python train.py --n_layer=12 --moe_layers=[1, 2, 3, 4, 5, 6, 7, 8, 9, 10, 11] --router_cosine_scale=20.0 --norm_eps=1e-05 --rope_fraction=0.5 --qk_norm=false --init_std_qkv=0.0311 --init_std_o=0.0 --lr=0.00125 --beta2=0.95 --weight_decay=0.27 --batch_tokens=131072 --seq_len=1024 --dataset="wikipedia_en"
Below are experts of layer 5 (counted from 0) of a mixture-of-experts language model. Rows are named up (a neuron's input weights, with its number), down (a neuron's output weights, with its number) and show model dimensions 64-95. Each number is 128 + 32 x the weight over its row's rms, rounded and kept within 0 to 255. Numbers have three digits each.
Before each expert's rows: "mostly gets" lists some tokens that are sent to it at least half of the time. This comes from a sample of Wikipedia text that the model never trained on.

# expert 16
mostly gets: "ivil", " Indian", " Coordinates", " American", " Born", " national"
up0:182115157109144206164158144120149183153103168161123170173142134083118137160137103164120149146182
down0:098122097126098118177205075150134141151122099174111154176107093158121138152114153098162145064167
up1:111181156135126152126109080152165169159101089089124147149156115183135223143146152118138115115034
down1:141158109179141068097079099171162165158113126066080136115114120107147124096149081178175114141056

# expert 6
mostly gets: "emor", "ric", "unicip", "por", " cap", "ploy"
up0:185093092194123145154108132093038115111109111150137124109147122161127184149173170140167158159160
down0:154129105100081213144092141169106188138124125071086116163138139096157122145132108058179133168115
up1:098110143121110123167134121156166173145153160087104143115112149089095147148079139123133139083139
down1:134117099149053127136162110112160132152121084120108106109092113182135099086193071106146148115103

# expert 25
mostly gets: " =\n\n", " States", "″N", "°W", "$", " England"
up0:141115125152183129182128171123122152137123132098089138132116186115176108131113144062046147166181
down0:152168124096116171127117189118141144142078066089117164136155155167185061127157116174169153129107
up1:078135145141122119089096098138164124119114177091127112119193116117106145137048128161138106119129
down1:122143196109116137111143156129118158123123146152089120134100143118101115179096143098177067172122

# expert 20
mostly gets: " |\n", " this", "|---|---|---|---", " second", " medal", " third"
up0:128136092117155080140090091084154169156109132112121112153122130180142136169123112140185134087131
down0:177128140118121126118150115125106141099144163181137082144121109141084138193136170136206093136042
up1:134136151130129138111136159167111070132111212146113115125148129124142133095147136137215124133176
down1:143173132114078148140118110126139122152104098100145133123138151107166144185151133208108128144119

# expert 24
mostly gets: "″N", " —;", ".S", " MF", " DF", " Yes"
up0:149170148126148144109120094128154077121119179128062116098122129152089167091163138176110151131121
down0:111103152200145085146177129105114097163193119168210141142127106112125105157134108140145125083073
up1:136056106162133162147111134157144101163094146079072102157117112143146156144134093152187141171156
down1:151146132107140168113166137105173069172096145152140163108197123123148084149113093167160166082135

# expert 1
mostly gets: ".\n\n", ".\"\n\n", "\".\n\n", " ra", "eph", ".\""
up0:189122139198150200145135110098093120141085147062130171175158170115083189150166110179118176158107
down0:098100102157151115174081170065162131164113121115138137085123072158105163143066120122040157195156
up1:156129076134132131100156140148093173207151131118104152160160149151081152126182083112160111107146
down1:116177165110106141124124087114172124133079162147165114113113091095102074174123101097051149136144

# expert 27
mostly gets: " dep", "-p", " Rep", " imp", "mp", " Championships"
up0:138137144148103151090071103183168193095133164106038223147149125169181161159166128160120140114090
down0:097129177171100169087106089109134157118175107205082109140162175150112170117129121119116162075168
up1:119097097115175190118133065137110110053172104139032119103167175130141155134100121165165108148132
down1:088121069186137085129120150132131140089150132206166141136126158097122154120111138143148173167064

# expert 31
mostly gets: " three", " four", " two", " five", "45", "77"
up0:121103172128168095162088120165119135175128117121143115146150153130154179099093196193083139164161
down0:108115167040109120085158181147090106144191127075165100145058125104130169141111132134124178148178
up1:179156122174148129099071132132113133136067143126103185126131081133180054136087156181143112137053
down1:152201103117135086096135148101104176110101111175072166134100092143116135169121138157219117122154

# expert 21
mostly gets: "|---|---|---|---", " Total", " This", "|---|\n", "areer", "°N"
up0:193099103101105102097183107132166173148109087184179138093145140122079149118148095128170159160194
down0:091137118123117090085120157111134088105113168113081143118078150083190115055079100160063178160128
up1:097146143126123156117109117127144169161093080102104124109118154151115162129135114096110144124134
down1:126133134106149127093107099076154142164143127136104115109164150093131152134119112123180105110144

# expert 18
mostly gets: "ivil", "l", " Georg", " Miss", " Indian", "atural"
up0:190123148093132110103154117163096106130160106130103168097131112125136142162145098172103137152161
down0:138110093113138134105147153128088220099186068123178177140125120106100088114093116137126121115195
up1:210109254210119161138062097110094164147099097094132130151153124121037118099093088142182152127131
down1:139133111104160121131131147082151105104138105126123117084104189086192162120099111150118092175102

# expert 29
mostly gets: " Sh", " Ge", " Mo", " Sam", "oci", " Bo"
up0:128150136165064099119198124184146141124153119115107126153123128107147161143111143147146186181109
down0:079116132105078099137104056104150125144124104155120093146142101106100094193075127174123146099162
up1:111124095153153109162103129127063124134146082124138186140140108117128191115112085218153173150085
down1:102156113096149103088122105100124174138146098175093142160163114121108116048132128074146103092090

# expert 17
mostly gets: "ology", "'s", " American", "icle", "ution", " Born"
up0:119145112141172101142108090159103133116201103133106151085130094158168114111091107146158106179164
down0:111104125139211179139178170139158112090166135106160119166115102137133163163144095171079085105122
up1:149156116165111145152134090133138173146083108116113102127200135217101157101052101152173114091157
down1:171149131080117108172108107141115076101137146192128163130043158190127048130099098120125152172112

# expert 2
mostly gets: "bert", "istan", "overnor", "ić", "adu", "ctor"
up0:237139116125105109082143122103138144087130177120147167185109099133134078135176143175152138116143
down0:117121153114128110126047129122143156191079091142073090136114141125118133177125156179063122104104
up1:153173127032184176145146140130075163117170145085123123071117134161129162174146154137103150127168
down1:070095166138140140107148139124141138118149161132148121118112148115077133081169139167119144116142